config.toml
d_model = 256
init_std_router = 0.0285
vocab_size = 32000
norm = "rmsnorm"
optimizer = "adamw"
lr = 0.00187
grad_clip = 2.0
batch_tokens = 65536
seq_len = 256
train_tokens = 587200000
dataset = "wikipedia_en"
Below are experts of layer 4 (counted from 0) of a mixture-of-experts language model. Rows are named router (the router's row for the expert), gate (a neuron's input weights, with its number), up (a neuron's input weights, with its number), down (a neuron's output weights, with its number) and show model dimensions 64-127. Each number is 500 + 40 x the weight over its row's rms, rounded and kept within 0 to 999. Numbers have three digits each.
After each expert's rows: "comes after" lists some tokens at least twice as common just before its tokens as in all text. This comes from a sample of Wikipedia text that the model never trained on. Tokens count by the router's weight.

# expert 112
router:524461447424527521572440477501485487507544503454437451472524475515447477567518496562495518458484450532502480487510492465482511564549483463514583462547439486490535426447507548415485475518591522
gate0:527525514495494522443455516472535437550507540529428506487450506565515522520511392506505470454546483501477569459439489543477528497483533461529566536506465426513559525423432492446550524517506505
up0:551482467493461453520592489459511552503495472507470536470516519549552509468529574431478557526543525479525560473571489469497497465506578442528513489497406519461492496492597468521517510434519349
down0:536528510427483431499548492536493499502417492536493559465465498473557483589534466506505512428535543545562533526483466475535521499463493543478466535494464497520467518477535452422475576510503489
gate1:552428452475509511513523529516380502557506486507418572493563517486488509519463474521451501449519471464509538570404460545476509556580488461463516403490497484548466526532498493486505473520528510
up1:530499442435516497590472433447570448403497503486460513551427527523496487491497495484461564468496474548435459491532460545547507450506479470549545455458552462516534544497481539538493514548466402
down1:538540535571546481471458569479510481520484467438535450518494546452573493484521466517479491506494507523497475518509516508528461528507513471495478495435536476484530458499469510544430438531543483
comes after: " (", "-", " \"", " ", " Re", " re"

# expert 45
router:489518432571493469465584492522537532466528529509504515546545484541530506521490495510480495535494502447509557558518537474511573434479508448512513477517471497498535549494482487501484430431564487
gate0:528484458538495557446480432534506477468540502498537582457488460474487486483486480482520486467533535475507487417452581520497518505488475544472500508488523472548486513456593531478511439493484532
up0:549522514499587458556462518525576458540551516532519587509460494537504477522482510523507478485508467546509493540473534492489494523482452494578459531476482489448506476491499478495430457493437446
down0:540477506506475465446445507473506466484412479467510533502463497475472503493458463522451527513458516605515553526522510563463508507510542491552441499496491441479441485483401520494555499449388570
gate1:541441551518436531518563470515498539540538441534526535500483498505541495445522485519522441592493551505575508513539492482437488478512489457519479474579548538496555460500475581404542422465558467
up1:473480589499505461460541479528564470529502595478492528498546503554489459432544589533431516536540496534486516537553484459511495511517565462468467508488466548555472554554481476550494473415568457
down1:527508495480559489549459597451488505484522529479537544459466505537556528539489511529534526470504491505485495497432502524523530473440502427515553462429540509477443463531573537468554573504474493
comes after: " of", " on", " in", " with", " by", " for"

# expert 12
router:468442499519468523450481502528516478529491490500471548436437489494543413496509533483551479571458492471490481472434489570482565515480491411493463437544526556538549503523486538474499555541425484
gate0:490459559500458507492519472486541494484515459481434525554436521506530516502485517488577482453512498485508525498538485545491500440552480468471473514523495476496564469512486577577439487523466542
up0:497460497612510500406509469560454473505520462491482483537451515475551468532482522425523515535432504482527491490555484562482480508513522485447534488484450521565569496515500477548466564509549554
down0:530470485480503487525509480500531492480543448529479496490419574425533503497477439508464551500544534454567538498493539484368465516503473551486470492505478507504517461527470436511490537464508474
gate1:471436464481523509432511450520412634500522459506508510579488539473519471492459531531498554517515540484537542490504476468546496499448489538489496488560469434481455519545511542377452555526540459
up1:557511477468536469462536546471548435525525535593524372452570512534540481471453534502430523532497517536494472513485467419556505472493509504473506460477482586404494493494525515545488460399428468
down1:438527546419461536510610516537603485534462482516451511460507445456513493471567494451530442469545503471547504481448554501466461488402518514511512564501489489510560434557493469456462472575482581
comes after: " a", " the", " in", ":", " with", " on"

# expert 47
router:444515481573578534527543507527494453494490505517502495476508490492541482499514510515560558497462534479473498511530537507467547528477481456542435590501535556550600533486471566516527537429469465
gate0:542516510426458487441493529519483517466624510449521508416518505504512619502496506487572513496491465458517488473525563467492528490460505497504441533488516454521533532526477455466401443466502441
up0:476465517450491489530464503517513449486502499489428500446500483502523531499484413532476441504471398469513460468478504492476459504519548505486504497458495491495404558513482439487505471531486404
down0:430485540417522460506540522474498547553531475460487453475519516559530439544484495556508450523550439571443499563469513515475553579456515530448536482506570483532495437566455538512471543451517470
gate1:504586473546495477494519532484524467506483561515548508483516452564476485486553558587486561574603511549466508569510493459512453488445491554445454502481552521452494509538559563465444543551536478
up1:513540513454519536483498491534455471463469421512488454508474495545488483473450536532470486472519466481468502468561505492488512517485493522506541590488446448382510455497557424468491612535436516
down1:501523499500514536491524515480531455512560444542420558499466479533498556462569533576476502492463519479412484591519480485474377504439523552559488503564504473451550448485486507509463574512421466
comes after: " is", " was", ",", " as", " of", ")"

# expert 54
router:495507437452466476510413520522510449467599493520476510559516463527483576506546529477496562413484513449496418457469551531567534428489470468428563569522501507518469515551495482465540515550504515
gate0:534414474547548524408484541465560408487604550585487459534472471499523518494527436507576487584543561502519456522427458549554516457505449443531596474531472539524548515490476505518470511515491528
up0:499487563561559508508559524495485584496488534506522503528539490409457472488521467536480555477468521442501492590500476511521504467459487515378497501513453529534529536494547542538497497460573389
down0:547550454491431464545506537449495477544550518563583468479481443514511526453520499500433610523515584525512525446411477492463528465474444550471494508575401470489513482481530440427540519476479502
gate1:506504488502458540520484502552433464477512510470525519437530512477464509473477539488527504515554507541528492518574529565467559536494433477545558534556510544469432460512605513486519528466545584
up1:477536538518477513515541519516519493506466537516580583575450502518525524498611462478542481469546509543479548520462494476511501456460558540516479491486561496533383492518531436491502540501608474
down1:513542509445545532426536500540466475545447567419522510466583548516546470536499496509531495517502485421466533554492495551469485538524451522472496531484489479616483521519478524525602559544490541
comes after: " |", ",", "ul", "/", "t", ";"

# expert 7
router:450540581558503539421388505495542478512445542460470526482469544506530451476558505505557463522458500446596486534465538557473537491443496502522466426544497545544490528457528510480526529528452512
gate0:491507516460492496517502513498555471447479402495448519569535421470508528489576502541486493527546458483494453559498519494483427490497557640519531442442529467584506514464471490520493457437535548
up0:486438540489560510553470498460517517534511508465525504516542448498468493497430474475485511456523477463436511508465465501495447473517473535467444563468501459461570455499521472526473465542519432
down0:556470490480481433527555524435453468440519491554506527472511519401503464531423537491537520467511535439516522507488507440456464490520558473531451489469458512497487537544546517526513459471525424
gate1:546468539499543519518458512519514514518523467510387549495460538434538553468524522470492521426575454467498558546521486481456451544468516458551413524488532478497404441510493459486507509429487537
up1:537483479534462450435478504392622473493474618550499512516478517508488512512408490462477477527543513456527520532498593540492548516585461507533448502536465509474534488485499605502527445468521533
down1:467533568456486467526400531507465498450497474496543494510487467500448583458476435478547560531486526515474502528550542450376482527517523535555532530539389512557512451448536531515486471520500484
comes after: " a", " with", " of", " in", " to", " for"

# expert 94
router:434491516404538546513447460510510411516440498488490503476514491553447489439468520466533527530513497447545512582464490511486495540554454476519439468519494552551482417551424520519520476496481487
gate0:452494481441515515502524522570510517474522469534522486473470553502542497520549559384480495515531474477543554520537520503515554525525531496461537507406450539465539558550482565527568446520532453
up0:532499506554429547609477545524508511485522564498522444495485407443498514514490529550509410511515449433501485481552501516553471529502532521465513515477530472494442486558508480512476490493472506
down0:435454517433506528499459444470456488463588536483546484503525520484504522503490504514473496504452507521419424570493510464506486485492527606508521496515615474473478545506470503553537490429445506
gate1:382523544490436518476568572479506496458516528528519604483462540528485523485515528437482546531472430442485491535571486493490520502437522562446487471522520513518487490548439447542463482505551528
up1:460544540563548511508547531396488439517519490521569481464496501508481512553398426579500537510454546529467481547507498473581556528497484489441495478538497546514492501468444490491498523489446524
down1:519487439447423425493589499498560458500482459486571504561456522475472405420536552562541471518455453435467532557435443501492480458500470518470498485503570451489483573447517473490508532464529539
comes after: ".", ").", "==", "\".", "=", " However"

# expert 115
router:447543544447502553479531449499452483519466466475447445439580489433509509553509542520562585523481476552496512530457466500465505561536546496504454540521555472497538442525413509474533544464537476
gate0:520506476530494510439503428498502535462423547498506460485503496494477510565512498499445498515505545485459511540481486537556545475513533515525508525515432518459513555452523482479469492489590489
up0:519504562427498503450485536433557509520581551486502531496496502522462440472553512446473427541482484451463453551480491481556468551463486508488559489502471506512467553479518469508515524477457578
down0:532540534512431440442486545437493527516533524442516501542518474477540497535531499475519518492444519534513549454537498579533525444551465465486443501469548480521537520484500553469544435527523513
gate1:507477510513444515391590448552591516517566457523509515471454424463527528415504511495493482505588564376496461494495484458458510523562518489516474496444532532523477542500437460442459419506527488
up1:494538507522458559465578453532466438451552490559557536495508564576440488484478475545479471455471527496504471474478440503462551545504498457460514468507491504425465517553520512510443563588403516
down1:540496536495550508460459475546423467479466484487480559510483503519513425546476466491457479446535513542530500513486554488497468578494526472510559517490475531477540486457492530485524449456556462
comes after: " (", "-", " |", "\n", " in", ":"

# expert 98
router:536436426463409494576498510498435461446528474534482508417492517512421481543466463547513476541470500516451499497576546480479370420484478495561537473497513465512538474463510570484465405534495503
gate0:462568501495538447449516415445454476474443508509475514546522448478554508524474494489474502488451432441438479540515499519449519510468520480486469500429484512486547504566526534561460482475502524
up0:445541476510525536542471512572532573529499511461549500428462543521503510523565516452417549425468487517624426545467399455530488447611500472461490518482539498583491497537486472514536510534589466
down0:552457472491555547477415509488502521491443503547462532506410486564504476460552515499529493496424539544496408531445511516534480522504519463510571459533532466534538482514404487515491489566537441
gate1:529538508501453526536518537552567473531567487555542441420504458561452457471504453533444529540533429510432522494516556446488553508495522475528441416469525491553496479517555459393519516472539457
up1:478491515574603584518503496514507515550521430492563491528509584472521508466478517495449498527429530452528497523529524452495585506478469438450597482579422442547526459472480455514505483543452461
down1:486478497501546490467564530438484491504490516498488468480462490450524472503481470422504404466503497504430428452511507551542549555480522493583535555505435559509539475440506452515488483583508533
comes after: " E", " C", " S", " B", " F", " D"

# expert 118
router:538423480493476506484482473490450466523501493460479479562510464536388469579450505520499509535561483544547493525476483392472523551428506540556548497467526451549440488445536520426525474501522531
gate0:519469496538463428498491467459500494574549444527450456559523413438460438588523509477465475499548508520539483453402519503522552438539513491438482511489505519497503472448456412508512508391504503
up0:522537510459539468497549509482458439506509479499514517461473517489498561445546471524548519546534449527422556470518480435548501498512495445497472505492535569444486505492502500425490543565396454
down0:515479478421552503489499484525491497510482469544578539447428453523461548430517498526507505457477501450444504503491479427534454487541507468477529486481512440527515518447486476511481492567537471
gate1:513472563581517498506523450446523544488417541510410483488421501432575525490549509433504492492515554494545573508540487545526502493487502506592429511550520505402490488502512478532526580510541505
up1:499510507526499445507470473469416490513515419549550500464445471491565506512452457560476542449518441466569452496491498460529492524514503512406489554526497595492491577505536501570450510502491467
down1:460489470441535496534551510491503490543479503519458510516447539557479480473520531547574439539496541518489570550488504510462430489506468412452537506422427508593444496541510550493449535539501488
comes after: " (", "-", " \"", " re", "\n", "/"

# expert 39
router:495516403516569491538535455496546471493521459426448488456464506526465515551463510482544557489454536453504524462498599527513532531526453452449480510523524477556519427476497485467504450424596466
gate0:562479495517524472481495531478539458471506459513583538490511474454503477498559510638483440488460495491498482451516452472522595487494467512548548506497505441545447516558464549489472471560480494
up0:465529530550538492448541464471496549550456483500511551533553445532476495485508508433489547485535459518506485509510418515535518526480507491509480486486545502529507519451488499458451516511425526
down0:524570549519500519549491526521528494510481507375464548487438429576419520526517510505482516551522472427560481529377427482525488540550502489490568435502491507500471463559491526531552481468468460
gate1:525499450560506516475532548599521509465471632461476468486485501499523501529482561532517515492493499429567442537524533504500497490411516463467519420540494507510552495413524479487508460437520533
up1:519491488454524462517467512499475545517490496475551520517567524499492568427549561496466484502515523491589496480541503490496490455533444497505461491527482508469472450592487537553504469445476450
down1:454527477561520473425536451570447443549544508494448451507467465457500453494486466494469512500442458445492536500541487483425476524455566430478539558530440514479425479501494476491469488516407516
comes after: " of", " on", "s", " for", " with", " at"

# expert 84
router:497456478450541473501509446498445532490505480550506456520541476535555496461507544424515588544462474546547554435510533580482449496548535510502452475537548505449499487498468531461483532423489525
gate0:560482455443402607456515434453492495443403544522504533541510541503491546431512446510535474521511533513555558451538537488531449545496560541529476498480489551528465495500447393472581509451486494
up0:519494577551561494464540538452480496553543521488495469542493521504450536443442469478433413571474529485426501557506561474412434544522500480501494534396488490506504560500506517553500499530497516
down0:533541529526535519504494462514537421499474574534490464581524431503485521496515493503509526510482526596569563531448552491519437512513481566538547535457456434514508529501543491557500486521543522
gate1:509515555455409540537492508523474464423492420474561527449482492461541504467485509534519514440473534498447508434464479454468476545522536497510489543526510477471559568547516465537475531442510437
up1:487527495512487461486508459500462569458537537481454456546524538480418458447499503475455470491461457434551479485481519511553517519513455416532523567569469450505449445566487519450493561494503426
down1:562447478493486502496546546518443484438497496507563451430532459529489502443464469502446434517519540541508482520491546477554489555517536397486453502521480467528555534578468548460527488474498460
comes after: " the", " The", "'", " A", "The", " 1"

# expert 51
router:510540544477509501443432459507572530505529477457477448540578479510531522490487582530462446488536506502566464507481468509444569496509460612476523549565538548546426480511505438534484559512523480
gate0:510533542435418474476525500468518482572409522556556511482516453505520423465489495505461512570507442455490510465536477529514485517477525560544467476499476476470506567562535500493515535496539487
up0:483507555549496449510476487511498487471378489464500437510461432548520450543511525468475463517508505515563538481563543552482498490428494468453503523522492550518544518474506498438570488485523492
down0:537489567542446541485414488571423469494486526403549500514487483469491408541463509500512470492596550452493468513485496520561487525473473538464572541529549425471558436480512537501542480529465488
gate1:421523469501520509546556524518566483561479567485447447484460514399556471518442436430456434550460460531522586510486494502526517482559518531529508535532482509536516560495461510557487476503615532
up1:466502491494512463553503482490512497524520481516469518567502489496482486472454526478484493530532550534439528517532510481537521549535465437481506480501529549457588532495493539500536527522522526
down1:532601513536450446535500425516492511452495394516489535446567536500521534476489494499488516535445452446503539469497496429478468521425527495532463468502405486544507501468506531461554461546468419
comes after: ",", "s", " such", "it", " not", "r"